config.toml
n_layer = 8
d_model = 448
n_experts = 96
experts_per_token = 3
d_expert = 96
d_shared_expert = 128
activation = "swiglu"
moe_layers = [1, 3, 5, 7]
router_score = "softmax"
normalize_top_k = false
routed_scale = 5.66
balance_loss = 0.00335
balance_bias = false
init_std_router = 0.0164
lr_router = 0.000888
vocab_size = 23015
norm = "rmsnorm"
norm_eps = 1e-05
tie_embeddings = true
optimizer = "adamw"
lr = 0.000733
beta1 = 0.9
beta2 = 0.98
grad_clip = 1.0
batch_tokens = 65536
seq_len = 512
train_tokens = 338700000
steps = 5169
dataset = "wikipedia_en"
Below are experts of layer 3 (counted from 0) of a mixture-of-experts language model. Rows are named router (the router's row for the expert), gate (a neuron's input weights, with its number), up (a neuron's input weights, with its number) and show model dimensions 96-127. Each number is 128 + 32 x the weight over its row's rms, rounded and kept within 0 to 255. Numbers have three digits each.
After each expert's rows: "mostly gets" lists some tokens that are sent to it at least half of the time. This comes from a sample of Wikipedia text that the model never trained on.

# expert 89
router:154137070165096110139088110117134140145129117104148102140112168122174120177117153205177132166126
gate0:069080156197097141188157188093132115112135212159155095169111187185182096104110106132095160135107
up0:109062195134103120150102103100118194147143220167182189102150163113133143155107163142112107142101
gate1:175158089116133107102166122189152123140098172048122130188058158132196128097132201138165141175145
up1:141122063089117094128132154127150073160188150113131079132126142130127075096054127096149146111072
gate2:138146128128093082105142103132157132128107139071139087138146100144093111085120143123167122107046
up2:126124149098129145093165116192127124137122110163082123106096147150104126146211148105171113115186
gate3:112138106103081096166137135085153059077141188153185126166156163082132053101102078106152130093092
up3:131127106142182116150133146075119140086106164126194173132090166111147092091171146184145146156100
gate4:116127137124078109090110164113095150080098171154195083077167102160105146093120133119138150115173
up4:105122140138194160162126104149129082131162066099094190184087139082158115082131105118168123154103
gate5:099146089175150172130105115159119167084119143110115113186111157179141126143234145122123135177122
up5:205124126122147091173112065123148094166049117119134120111131102127149131111077162112080115144180
gate6:144128165069081098097203106159139107151159193115107120175110102113148170155163122131126082143191
up6:162181154089092107111130064134094133095129112143124105142157132188117123141181183105077093125101
gate7:100054120169151187078060156121195101090090169167099174113124113137118198062100137166187089106122
up7:107118099200140130099098117166139136119084137117098147174137097115164143105129166141144168176139
gate8:180135156120156114127175128157103116132090108161145138127161122104100190187097187150193181099179
up8:126164137161148087139191101156132091147079115124134118186147112098147151113114146160144141164178
gate9:074119077106146118141133094133181136178087115138157176164086143171153123115180102122110119071165
up9:077154036141108114126127116132188186141145153104162135100101184118073089095130111112114130116175
gate10:129123159148054069137147097116174164152190158169176066166151128161182133142115133135117147091123
up10:142120119140108086149142189072099105128137132154145142051098147097150075134087095102181126164128
gate11:116165161081168155120116164168111117096116135105077072115098109120112191170115121125148150198148
up11:131131086073163131081135104119171092112162065081000073142149111125095179183085152108199133201147
gate12:146113196108097063153177105097158127166101133069193087102118142143122102103150139110122159171141
up12:151139097183156143147201103164149082129139130141110171124098179068129131128087121108143112115110
gate13:171163116133097081049163101134177156161104186148093139075076090158163109150099161123114137178133
up13:129122119084078124080112168172147171095120158126175084101131129194143084137170157109173155168119
gate14:122141155098198107155079131109133152107179112113182178101162163135107132104159135102085113145057
up14:141148103096161121096137137115117109126161136122067089131200121173127202133115114136128126133043
gate15:098089172141131123178123172144139210144114162165144151090114038131151130143114132149125207147140
up15:145168125072064168107163099134061074111144083122130070126166159127112140087128109115128103142091
gate16:173111119156122096122148167090120138129149224120101135136133091163182093117141205149136192177112
up16:154188088104107115152195067105106077165118097101088097106132103165106162127116132156069179127100
gate17:146123139185124134127100126123092143165105105105073154122081115104176113113060149112107143123155
up17:174148136106136119153100154105133124081091120153134061102154135192115182094194135111183141122096
gate18:132162139160108122144128058118133183029106123128105131055129175131116110139175137115136154073094
up18:129124106171110198109104139097167141138067109133150161109138150170125044122204104125142119139075
gate19:132122088159138114154100152129105182053101180144082117132109108129126106105073180145166078109187
up19:094155137050094157110142132149166114141162103097149111129136174127099104091167152108083212192086
gate20:150114115127107147172102132109143099101100107091130122143047152054108162120126163165191152200170
up20:153076117156135123115103102101139111146150081116165145164119114086134107122177162130192090100142
mostly gets: " Fe", " Ale", " Hor", " Sil", "Ba", " Sha"

# expert 54
router:170139077157127160174090155082137097122163160124108118081136139153163176157126096148069121136120
gate0:082142151161145092059134117135153141187175134150190163087096127138149151128101145158167163142086
up0:090112115095110096151166115129093096117113123088094083139152199133142118140137124128079111065149
gate1:192153100158134123150106125200134114044117082088149097173113171121075120092154102199130119112122
up1:143096117098140105107127107047121137166180113073093141119152090121107145154132150087115126101102
gate2:135101072111066155107105143071118151079098105100120122116150111104151104127169107154140151133134
up2:138111075164097104164177168085095157122133147100146126164170139152130064083128116152133145102150
gate3:124141191115110147152102175108092081129100120124121108095153165147176101129151133172146147152096
up3:135078133060104133116147098105124149111143112083178091112106096122113080159119088071096108121165
gate4:143131088150125174076150180151114122155135143153109146170128126139176114124102126087153164127131
up4:110196083130125130090167124142153138120135121132144161213114115070135080152121106186123128127133
gate5:124123106110107129135169121135097091113129124165090063112111109146115135095152129127113062134145
up5:125121108122135145152141113125102135062061144116127086135139170131121147152210097134122173092214
gate6:103088176101121123211144137114085149143072097162133072098165111146107100141123133128128090148117
up6:076089194068145117185174119137137108150095105143138111150138094136092129145139161137104091126139
gate7:113149114140079138127130112147157166072134150136126120117110095127130083090125145108082176176183
up7:134119089078109184181134153167110194085150176156177117056074119125088089105099138063117163167143
gate8:162184160093059095115174143132147151170124175122105110100113174138125111085081191184154176127138
up8:099128131137184194141117069145127092095123097117132121130105129133117156220136166076125095074087
gate9:112120076139110125060145132143135126116122118144152173200195060096159167163193112153133162122150
up9:096147182111141118206099132106098126081109154080125091064058160126104131113078117132101128108114
gate10:075147161145149124154085159123167176170106171099157117123111115148171137139085116131149146187105
up10:202116087110128122140149089150113075090125107141102103097129140119113170146159108166111089068141
gate11:094096135104113167127057155162149110128155196138099113173152139109162180117146093139118114108148
up11:094123149106141125164149144157144103079128134138121147138138128153094140071074144166128075137124
gate12:152119131134100146129137114120101152098134103130131128154202160156124143166177191138113132116076
up12:143097089126134145103078091099120203102128142093089169148177148103159149112201171121124102131110
gate13:139129090152111166067114086112092114083106129104185102118226164110128124147126142162120158146122
up13:191123164129076114159172164134097193156180144127121133154133113126091110128113134157169136124124
gate14:122148121181147114194084174103065085064139157125104113144094107115128164105117128164167144083099
up14:114141115141137139169149076144110136074158147145098134132140136088107145148132127151154105131128
gate15:088087100153079116124183161158140074138076110135166080120133090135098114117150119118149131136155
up15:169121142096147135131106080096095188129151101090112183166156192080137162134155177147122113118120
gate16:113131105096106161058110153114131145134143087130080132113197096170099118117125093142168116143110
up16:072126121121131102167166125103147137141105114103188085149125142130136096141156153122100205087179
gate17:129087148164133132099140111156221191192109120173134093183099122137116134125144136085108157131174
up17:130121122123129125185108114094059116081103098072158117134164128112167082157154208126087111145138
gate18:142145122147087146146084106140151122169111120084122152152142185071079113103170105107125170127159
up18:126149118122131087097139093103102121084149107102114147114118186137112129086123177095178109131168
gate19:105119111110183086086127102125142134159118108107130067130160113159140129150162118137111096098161
up19:090109141119116113155125126140080141114181112165126120136138116194106084094147114132137102076160
gate20:148122141109115157135201144134179128154112124051166130147137188164159152109095143087117153133102
up20:165099092112128134155138099142169113123125118115090093146156108140080157106116121137140154108152
mostly gets: " football", " games", " children", " tournament", " women", " business"

# expert 8
router:118110137111133173179163131163055101127115135120171158137135118175086146118152103185103116112122
gate0:124110123121143094153191149074138107160115098065118140118197162084129103098076118087169123169130
up0:153105104124167126112106120081106103134091104069168140130182117160150131161105121140088097142133
gate1:097151132115141087156102126162099155165147158127119178156135106139186069051146185082153126081115
up1:112148127140157177128152130130173175096129125099156095125134146137098106199104112114100134157114
gate2:147133145136091142116102104161104118174113106110098141117115112096112171099124178187156109178129
up2:147137142183135075143161201116128129155172126125106167112192150121140109157156187080154159175110
gate3:145138154057105099156132164121139095108078088115171052101121175139127160134126133107163163097185
up3:165155081195157145108127067143153163150181153127076116151149106094146099146104165084107100119064
gate4:162106121175164185148080146089211098158121095122124153144073176105105079132151105132094091051171
up4:150163146104152133119147129141153082097131129096131129120120172097160166179108075154126088144128
gate5:087112177139102156203137147135125142133094120196160165064147134177111126133174079166052171081155
up5:123147090124058142103132111106109102101102202166094091086131098060150166103118142127134071190141
gate6:128208109132140070104086066093136133096150169141138133154128111138156142143104105150126111164124
up6:119127114131136114055139089112143063095105123127107161171106156064129079096152112079172110112107
gate7:105133037132157152163116089160089106118174096145169192169122154180145200113129141165079103100125
up7:138105118122178141122104194118189141127199146156112164126143160102130108124045135079136178130135
gate8:118095135115093094148136142074136094054168130130108161129127141140192112136184142120147084129119
up8:089178118107129161114132070155108156161137162122174089153115101107094127078101119083104105135154
gate9:200109180074159146151150100095186204169140126145125151146182176138108116146095132096179168106122
up9:111121120160113121123071208138132119119134072123118150119135120152156109106128130093129116126136
gate10:197128119097121046150162149195150104112153130110118071186093167123110122064107135096144163086116
up10:123097167145117123107088162202147135117123126121132123133163168175118143115103119095130147112131
gate11:111163129071070085159117122148099137067082166095162115147101134112139112106158117164172102141113
up11:110170121093138104168091100126150112110108129136157182155064160156096146076116104078150067103094
gate12:206164120105118165172162142113149136119128108078119157166128181143143132104145132149051191129206
up12:177123143120177133137157046175067165146122123103084094110103181135124116137108095098082143084117
gate13:137148130098197199096179114146106114122109128099162080099090134188071099145105116098098118103094
up13:092090122147069096124094143110165134130150153151125185144168109102187147093177143154165133148180
gate14:134103174099081058174121202164131102191104155088148104155153165183185129155186087078128101075093
up14:062130126091110110208147183105119169153152166121169172174184109214173129162156087147137147128140
gate15:119177050134149152142099072141139186079146136071124136126092066114140160126152158163157132169103
up15:116126087110197173105106040117112120069160157091125149108059124094138185157149137128143092163146
gate16:110166130116085105144108101108124126149173111178064137125124069146149098141095116169120154167169
up16:119084151183189106106088165087157131128137108133093124074183179195157146170123096139069190141133
gate17:143165136110120166175129068134161109092123128123099127182153176118159120167066164124181124130133
up17:181157133093149173143154062170151136110094130142097141166142153117114142140116188131144125110107
gate18:127164086121061087139069187083091151107142109123162122116084111105164134161121147125151109172136
up18:164153102052183105162036136113065129088134125121174104107162144107185136161120121132132116175106
gate19:064154176144112149108082125141213158109135153106108079129173161135128190108103090120095155093186
up19:122074111120114084100144130129136076142130113087109158148125094065078068134101153092240101120102
gate20:137129116108100156161129121104119092118153161091091032114141161110101131149113153152119143080169
up20:081093155113119072061149193164163103202112107135130142159160084199167116169127099111152174163100
mostly gets: " you", "...", "!", "My", " me", "You"

# expert 48
router:156074055121070112086108118150139133095120174120105141143145086134153101057168062105133104153125
gate0:087164109100122132111156111073084159100170159134131072116159077118119168161113122125099087131112
up0:160143142159140132153150149197162071153131088071101160130110176129124082088118116166143159109154
gate1:096093137121106154101130154101149191119158093130123131113065170117112109163184127166142139098141
up1:213126173108064233115109194108130131081134100180168135134129166109105118158102144119145143128140
gate2:072083114073160163119150169112124091063188158067119138091138109085098161159163161163141091086100
up2:141155169171131078113139125033216147165173107167090135137098153175094072125174167111131189171131
gate3:096141126144128156133189133122188156085157140115138162134115115134122155104153145115064148096214
up3:114160099122071095135179136152125161135189116137143109078132141088164132105101085169133078132216
gate4:143134079078089135131063092110107110089125171139121160123091140131180118188180162106142165086121
up4:113125121110140108140144099143092078097103134109126161116134135128113136110166110106131113112075
gate5:114107156122142122135112120104119171086079182119090155140197157124135148099106133076108141120141
up5:116128132082140102101147114100122185102150131126136113180201115132123124151137099141050160131145
gate6:064123134147127123109150105079116154165119140163152130140140145098159220159109105110146142140166
up6:142148134163143083092213121126157108151080117105109133178085111094126126192139122089146076128147
gate7:076173159157155129169129121102129126121090137096140116142187075223125123156145115110057147141174
up7:166156141123154102137139106134158148184112117096091131162143097097084176164144144135124140123061
gate8:131157104149134084094090118081172130138113129126134141110088097076086113133178144155124085168102
up8:130131139106118092155120102104158154115150120169086165074170143181150154110139121143112148107160
gate9:082117176106210098122108152114093136132183123071145097110172189161142176119117131070121111130058
up9:091105160087109167196105123133102151102186097077148126130162145192148148115132144070074042107070
gate10:077140140149143086133110151091101174126108145155119124114206116201171141165129127155127115134127
up10:131126127150133150093149069178110075100135078095131157145135133105081183111108135153136134127091
gate11:135130108109139177131132074178125118148106102096087154107136133076097147195154112161112218127162
up11:155150127160177172146084150146173106138109119097082194130119149087140119140094085196103127147157
gate12:155075168153125144101148111121182112126153074119125148170134129132124126158112100174092085120153
up12:124130194135159153124149133055122093122159126181125133158159073120129112188124104112100112133153
gate13:113068123173131116116142116164108137149067115105139110108216179157079141112124116115136151146090
up13:145115115107090121139141115126053127060212123144084126172151110080139131118172130125151118106204
gate14:102131113094172120117118072140149197103120153152096153093114160105126151230131078145084215143176
up14:157091098158198120183132092132147108138085082127105144114116150162118151190079102150130149138158
gate15:201110147180127116171101161099135157150162105066107143109123160136139138165146146168075121134114
up15:135124128094164161099177092135155155140111125140117114135144105131103128134121114111131143100119
gate16:147107127138108180145071122080134173105103157047147100088155122168111183143096121137118106129150
up16:178104129163122097070122156102126115163084128033120145110127102154128195087140092115162150118165
gate17:195164130155141116127120185126138127116172133142140110152100173123157069128055150124123149134144
up17:175099123156109047102102121117087158143176163156133152190125119130137066105125139119187166140125
gate18:153116182110089199149119084139174141084105122150129107207108151157122122129125155126118137139066
up18:137153113138074155061051130172147164111120163133073127165119104110167133121141144145128148147104
gate19:140121113177125133111136112158096108175163121151106127098086067149163177143132160134116141118121
up19:087097137104080081146085196083184150115100145138127141105053161156161086169099139084106178090129
gate20:078139142154098208064109123107169180167167149148143177154146095147130113078151114136124081131135
up20:093164117144136144129125123157119110129171139111111133092131148164115128170113137118139140096142
mostly gets: " died", " age", " list", " Votes", " £", " rest"

# expert 90
router:124176143093162131142083157145161100125177099157116189100095111089154155165150121140119084083134
gate0:112120053151138173155142136084111179047083143150152141145070110193182093129129168188122122168144
up0:109149204103102142119147132153114158098127140121117106167150134056091131094120089097124164139114
gate1:073127138169127149058133153164142120173123131149105156139185031114092160158107082110137128075144
up1:153112162170119127186129121094123093121098133088132127071112098085144086131150174191183159120098
gate2:154111106064115134157102125125150129143173119087137148109135142129146180166156114155153097129102
up2:120148117067143144152126151115095134115129157194159121141148104145148176138162088133168174142068
gate3:135059198136194133144109103131119198168063070125160140113071116110079131156135121132091153156127
up3:140120081140112109129133115174075110136086158087104171115144112109192125105128139119144120132100
gate4:134155148133108126109132115167124123159129054078081120133117155116080131124177134100136137133070
up4:160153131147078126147153136080105104104068170071098091139083181116141128153134088154120160128155
gate5:167072113081165070165135136121071143122137103126178163145094109125150153138139171154162085109104
up5:103101141091180085117139124166120131083131156131193148150111123122160150108164145136157151091108
gate6:130178155145134116103151110174117106114091115161125116084148083176129138144156093168116176147066
up6:154113139137160177211121147129075131150136107112180136151131186094152069127136175099135062146176
gate7:140142115100101091126140166113128143093119134084076144128183146156155079092148130098140128181180
up7:086125102131085098173104146157130194117148135131148147134178091093142158146163162086123046113150
gate8:092099141144110141098110132149110104126105232146171206150088117176128098143116106130117118179142
up8:104099136120080084093128110153138114073093169112157152123096169157077099155097122132093076165095
gate9:127140151105061122186129151127092132136135102191111067167096072136099127139140123092125091071127
up9:147150051140197152091164095135143134169085129076113140092147153118115140124099102137166142127102
gate10:168132111172095115107132117112166088147075120051125059086191183107126127142120087076103107125120
up10:105127104112123142128134174157098158131150158163166176155139109179112148123100213132157127100185
gate11:119131124155100111142082141159190121113125093132121092112135165178162160105139122139135160128138
up11:138134131147084133182126122128100181138086103170197112101115075097137208124148105117127148113159
gate12:087102152090091114058077129128106111144130120124141140109151131144063092114126118189128117074147
up12:132081169101121108083101130151144128121088151139154120114129130172121156128097175167096195143149
gate13:126116110119117163113123106172104154105050148133144125135112129098164111090115128111087168132104
up13:122149128087123097110124095132172202136171089111114060167134142171155126082089149110108150120139
gate14:137108107155151186079120135163066131120068142098143155154184236111143190127122164135122133155161
up14:109169129156136135148116188181178111149103084123127086139089150089117112161101133116149112078185
gate15:122166145118101098120169128132149133142153158104124057129163091099133127130159127123098098122147
up15:172118123093171157079094147146135129122108160096125159128086117121114075055153152162140131145159
gate16:130077206097163114099139129127115189124187099174146086109099119103163141081044183143140109165084
up16:124177074136067167143162121129145130142102140071089179130129156144125140151212086112122105062242
gate17:115136118177133098081106158113118160134206137116149135130139134113112199104131203107126107146171
up17:105202114161136044087128092076096176084174162150125162132114146131124191098166137135152076129129
gate18:122112152101135135089126142143157198173098156125111128195174187154183088076119156108092143088122
up18:025090132063101121091128140099136136187133124136092151160255112144181115151098108082159085097136
gate19:170157165055145120148150170108142132095131102140099126122077166149150065125061102103155132126117
up19:143149120140143130132169118181112054114103146150065137135136126098127143117124077140152161141206
gate20:059109132134113207111109099129147106156104098191181161121168072126141126209121131168153129099059
up20:155093211097125172176094105149180204093110113102165071152126148131083151100096079129085188134186
mostly gets: "br", " bank", "amo", "ști", "elli", " touchdown"

# expert 88
router:138152123115129107135125171091154135144173090125160176078158173077151131132185087089116095091061
gate0:125123115121081157073128170116047107143135114124115145077137113110145147126160125144100154175179
up0:139125084094118113114074121121131125085119079135124099118124126150113172171153166174155176155134
gate1:161123064102141106177119157159189158116158079139131098107128133086146165175107140121141187077092
up1:158158100129120103196169167132159131138173055178144117107142077143134153152107129103065183126115
gate2:097137106148198131180149109192146226155126099144172076176122120097143161111133190093073128133151
up2:139121083112125128049104118146120090136116159063097135124104091094107134115111096122149083206124
gate3:158166140089117150171127107131112128110106161108121130115063157112143075058154150111120152079144
up3:165116150127128181157132146201125173177209053155131147132133161090117151137212126113151097116157
gate4:174159095170131168093083148155132125097123110126090148105094095073158115109067124102122187089188
up4:163107156159149182121091160103170150132117096139122151076134154129171136148096083088137141061159
gate5:087091148111104157161152122048156210160122111156198106108123114129116162225142142169098103138061
up5:164153129169125128097182127180147085136164123106174144115107190111142068107160149174097105148111
gate6:145137151104108090163157136129177136120126132132129032155142130176140118098069129105048171132149
up6:187175179078123145133159131167167130111166100107122104180163175158103124085097093131069192110165
gate7:077065170120124089076142142103137153148146127140114114079131130184129091148185126166142113088170
up7:112123132145146124085130147145125119087145150124114113137112159111084120130146157087110107116129
gate8:180089114125120120126115126172170176115124178136128135178150124096070141056186154092119086114133
up8:115137103167128114154134160138076147165127124144119142179145141166119127084097103163113161124153
gate9:192068171126140119178159139143141150180156140052097113164123129136105121149098116129092141072092
up9:104162152167119139071153130157105081138075139110125169143096138162169095081104172133093147128185
gate10:123119144114119142180121141115121132135078121100123137131156124112100120163137162146163113126117
up10:134140127098132130114158086121129149161066124152207071174147129081144162152107155114130155141167
gate11:071162094129150145081080108198103116081152116095119112103102083092127118123143160158139149130110
up11:132078089097200127151033129137103142077130107120175201143150118176149091076112043140130123066129
gate12:107182122095120131083158097138142137057146174112131151106079131131153090093108146079123189094067
up12:156175133055102153152179099091129113090123192131184129070112165157166130131094160063131180115124
gate13:090164140123125134182152136129114132126159126158149143109135138134099114136140091074117104084185
up13:123117141121114115149162089127095171114122119135083117121101142140165104151117109110134109147153
gate14:136092082170084088090152112199123103123170174153127121102187099034124139134116117119159038108140
up14:183107095188102167142162108103110082184143130163143102121147126138143148174115151109106082132151
gate15:145167062165086142113161077167129129128160157121104092158109107143087096123134104176132108098149
up15:099113040224064114157151149135149128160176177170129143093123138133110121127114061148120126130154
gate16:132128079179146090108131094149081145106070077070130147099190116104111177138161137139165133096126
up16:159098183099120094130115133136137143041144147180167104128099104155120154186083127147187097136114
gate17:097100092117143147172147151179180090153124104095131132133128116156128098194141085151083125095174
up17:125157147160152122160143097108155152170145221117190155138058136132173134078128177082138113139130
gate18:143116146080094093123158134152146072128138137100121083157121117141073112104069111118118137080173
up18:124145109171097122121099130114066194108128115179111101080175066144119118156171100156140131144107
gate19:100107143118092141151157145161153108144118101078185134112103158083122102147133163167164075141110
up19:115143122094153087122155031212080138102122131166059163106107026127111150084141131056134156129141
gate20:132106129133154201182100088087152169142093101131105130098183114138107133125155138124113133074141
up20:129123082086198098176113123084089117120124126126148142148149085199125153124092149180121111121112
mostly gets: "ensis", "inae", " beetle", " Hind", " marine", " birds"

# expert 94
router:157131173149123133111126093157082084076141122190133154087170156073167147156103114070146093086142
gate0:149167141110112090173093142140169148112106061122142140066112143113136135094108105208182117058110
up0:104113116150195137092180156112084080116168193168108118194174114102132136137141155002116149145127
gate1:177122123099171165177145128135118127147114109113147096148115153129061131145185086089102204124122
up1:042143093189139166142064154162220169114098170110122158081140074105131060092110156217162144142125
gate2:200121146116172103122103090091097126132141110132169150126149148207104182221104156162091132108108
up2:050091104190139128092145162182117153159127202090094144136123126091152065042095132087172148138102
gate3:095114151110106079096107176084114123122129158119161161130186159100205099152126114143173163122117
up3:118141116193162130128098073135152107139098092099081113138054137122098116082150134095037085136144
gate4:186107128056115125073141088084157150096129074066187058193181113170107137142191139200088129162117
up4:122097153118156157170060163149130085190132132152100123132090099126153080106175106088153118134128
gate5:110137083136192126153145134135112135123125104198138220147148120099165125204104125124129125103085
up5:052137180186040080164113173130161111101148167108153099148118038131125106182119131115106166155169
gate6:147092119212171242123085111135149082120145198109100155129081106130156178103080138101097141132143
up6:135105110211178201156060093173106095117163153131112149101113116107120180128080148110119117100132
gate7:138156102128090137149115119112112089088136191104100174128158150164160216160119156127111124095144
up7:101113135127098132193152120127205121163109143105096103087065167125111108083138140142141117115146
gate8:131163116081107159111110199153180126159156158135132141119128131126170138149131137057153186158109
up8:142173129133144183104073216114170132068158167179114190147121125164133152131125145100144158139096
gate9:130089159126203192141158125120138128142122111117122073160179148111100173069158139099144205181163
up9:097121117171107115112125124112080139134086113077116086140130116167156118120121113150170095129149
gate10:136082099150148085098133187170103114186082144152146132113160139117098081164149108134142163077100
up10:125147069125097077101120147136070109158122094136148172095162173114148121164118116136178158087110
gate11:127146095103136118116118100159085130076101138163093192100110091112072168134114178123198137143150
up11:139166136098149136146083159098067102062181139181148204069159104131085135176128073073193113081141
gate12:134108158169082105170143120132119114221064129140107108152091043144069089184144161094128152098160
up12:092124160171091112155149121131109088181095160154107126150091118141162139162103139083146128100181
gate13:041138114068076118146132131150116153124113178082151025091102103121174118071097110164126125210116
up13:110056118158179073129128160159131114053123119163101177066178183151153066140118112073115125119130
gate14:125152159103070145098116104109091138134121101024182140182143156140100089081117136123168165173167
up14:118141104167148145148118160122110116161140105117189178191135139131098147070085165132166104135144
gate15:147127115152078149132157118099147120088173138148107180121137173105143126169114104178086154121124
up15:115146078158164091154120123142076116097117181138075161152161111164082108128142173106145111141135
gate16:167081137092140120119182134122107144147153101147177121097098146181169081111152114096110097134118
up16:126125134188166100194214089166109126102128086097140155147086135159114111145147111110054153124166
gate17:169108128203153101200095144064092077155177147172092121136085114145133181089151124086089123045110
up17:139092059083176175107113136157107155158119091085147139108089162097111078160137138168135151188118
gate18:175202152107050181135096112111165093139122091155070155129133159127136160151159136132137135085132
up18:132191149122040158130122134097138112115116124137100152150171107125166166129143137127156132109127
gate19:213077180089108187128089065155111117057155117136108186184188112144099125125154100122138121136113
up19:106107152154099080098041139110127104079135057156130144133144105122160091201138077106124074116131
gate20:084137146168095170101071142115154121034165116086144178114160144137149124130095160120169159166112
up20:073153111105114088096099132165125178141065209079076082108144122089113133126123125153135105092114
mostly gets: ".\"", "\".", " ==", " ===", " ====", " (\""

# expert 44
router:102130168094129100089108123170125088105154131168118109107091138096103078087142082085141068080140
gate0:178158123067089144150145129104181136169136217130155111142059053121093136095101117124075103121145
up0:092123133194165093061114155124052136142156086116101108105175148156101074179159124106164136120103
gate1:125139093123127129189102037082125165136153133094142114102146129115134151147136116141132131175148
up1:127072133100120109073120153150107126142161138189058208072116139082159106076188095086114122111133
gate2:148183126090136122112140091148105138107149103169146052205151148161124184112127170135105145095106
up2:147126183019119093046126196142097140162169121112087144066168107077157121152094102170136126101122
gate3:170121113161142068179123079138131100176130079048095092150121075095092076113141125159127129141172
up3:137109138095124109169074099144150187056065122078187109075159121144154164156117165114131160136098
gate4:088133122138129139095173155113082120133159125125110150176125081110158118159120124158068153142094
up4:158165165192164189171091201161207136071123131170161089115158094149105121141141129102129126090114
gate5:118136099200118097129094149138085134152132161097098166082097164088082101132134127100208131153130
up5:144102198059051099125118102136151092047159096106101070155195151171166165103119160127056152138182
gate6:136162073095129161156149113130219142113135146101111113209111120155094162063110137115118105145137
up6:152152148092125129128116195111232140173194115115089157189115123098095070108080136118122129144177
gate7:121143147130061200105087081170115123081158152122097044171127080152069182095097109110154067114068
up7:137131126115128125131167077108088117155072097066112104085090180090118108203124140175148103127188
gate8:218170116098060189089147039149061138097108150048064073149097110112065176140137116128154113112097
up8:122104053123113043116116173106138134152109151129155136103136104161127075072171181172136174147138
gate9:133140144144093139167125169118093114091138119171194142114137140151191142187084153066083163093151
up9:181115118146208120117144122144115115109153182188144147203142111155123197119126120052079162075127
gate10:139132122160078158088110071129079159161115144124149140161162140104109143116108135147177091186123
up10:126124085095102091147194154106160118095100130136152153083151130135122136085132128155104171152105
gate11:094121140154148147090184162054130133046151155135141123086163071111088100175171119076080119123158
up11:137131153131086129132176093138150141177119095148087118180095088064100120158185132123090146139131
gate12:130092166143141142176209122174144119178179084154056111115117123109127136104102145146123183115114
up12:167104211090131102134172105159058116147120080154082121085081142058163176148123161109167120140184
gate13:171166119117102137127119039177170109147128183088093122173092182084122157148089197097153093135112
up13:173151179128128117181152145127066171106127052138174142098177114168144164060143093151093165149164
gate14:133114110081181153160134181124106147140159129145169100125095064187164108102068099091138179087120
up14:098141093182124130102055112125114150172117151081094128146112125087098146134149103181176091121114
gate15:172142128113184078146103085139082109154157102109083151129105074149118098102108104083139112135123
up15:093111091129167107165042182126067134162183125131101182090150075162132084127124122129106107109122
gate16:126076113134162166224175136205181125153109056145197083136083168187133135086132118107101157205148
up16:099166089079143100034110125082093148175136153060075117135163104071111093119175136122171135062117
gate17:122125098205152089092166082134114142133139063144102117172130148118150123173112159143121164082121
up17:167147193124089116133074176139171141101114190166152143148143088224159153077183110121183115135104
gate18:151145145097144121157119129132113138097154182149170097146167157111140161180128095169133125127117
up18:159148106076089152099110094137122158101103136071188044105104103189142159074159094186168139158138
gate19:130149144131157088139164117126076190113109143093138173153159078175129123096162130115104123117090
up19:098108110164109121053126204097157143163185088103087082082121094043111077040115106158115090133106
gate20:095174084140047119100109100132096143081155132152116124137152110068166225121108149182163132148143
up20:104131090168124101100065120100136134058218146156131120198168098136139139071171104149153098141110
mostly gets: "\".", ".\"", ").", ",\"", "%.", "\")."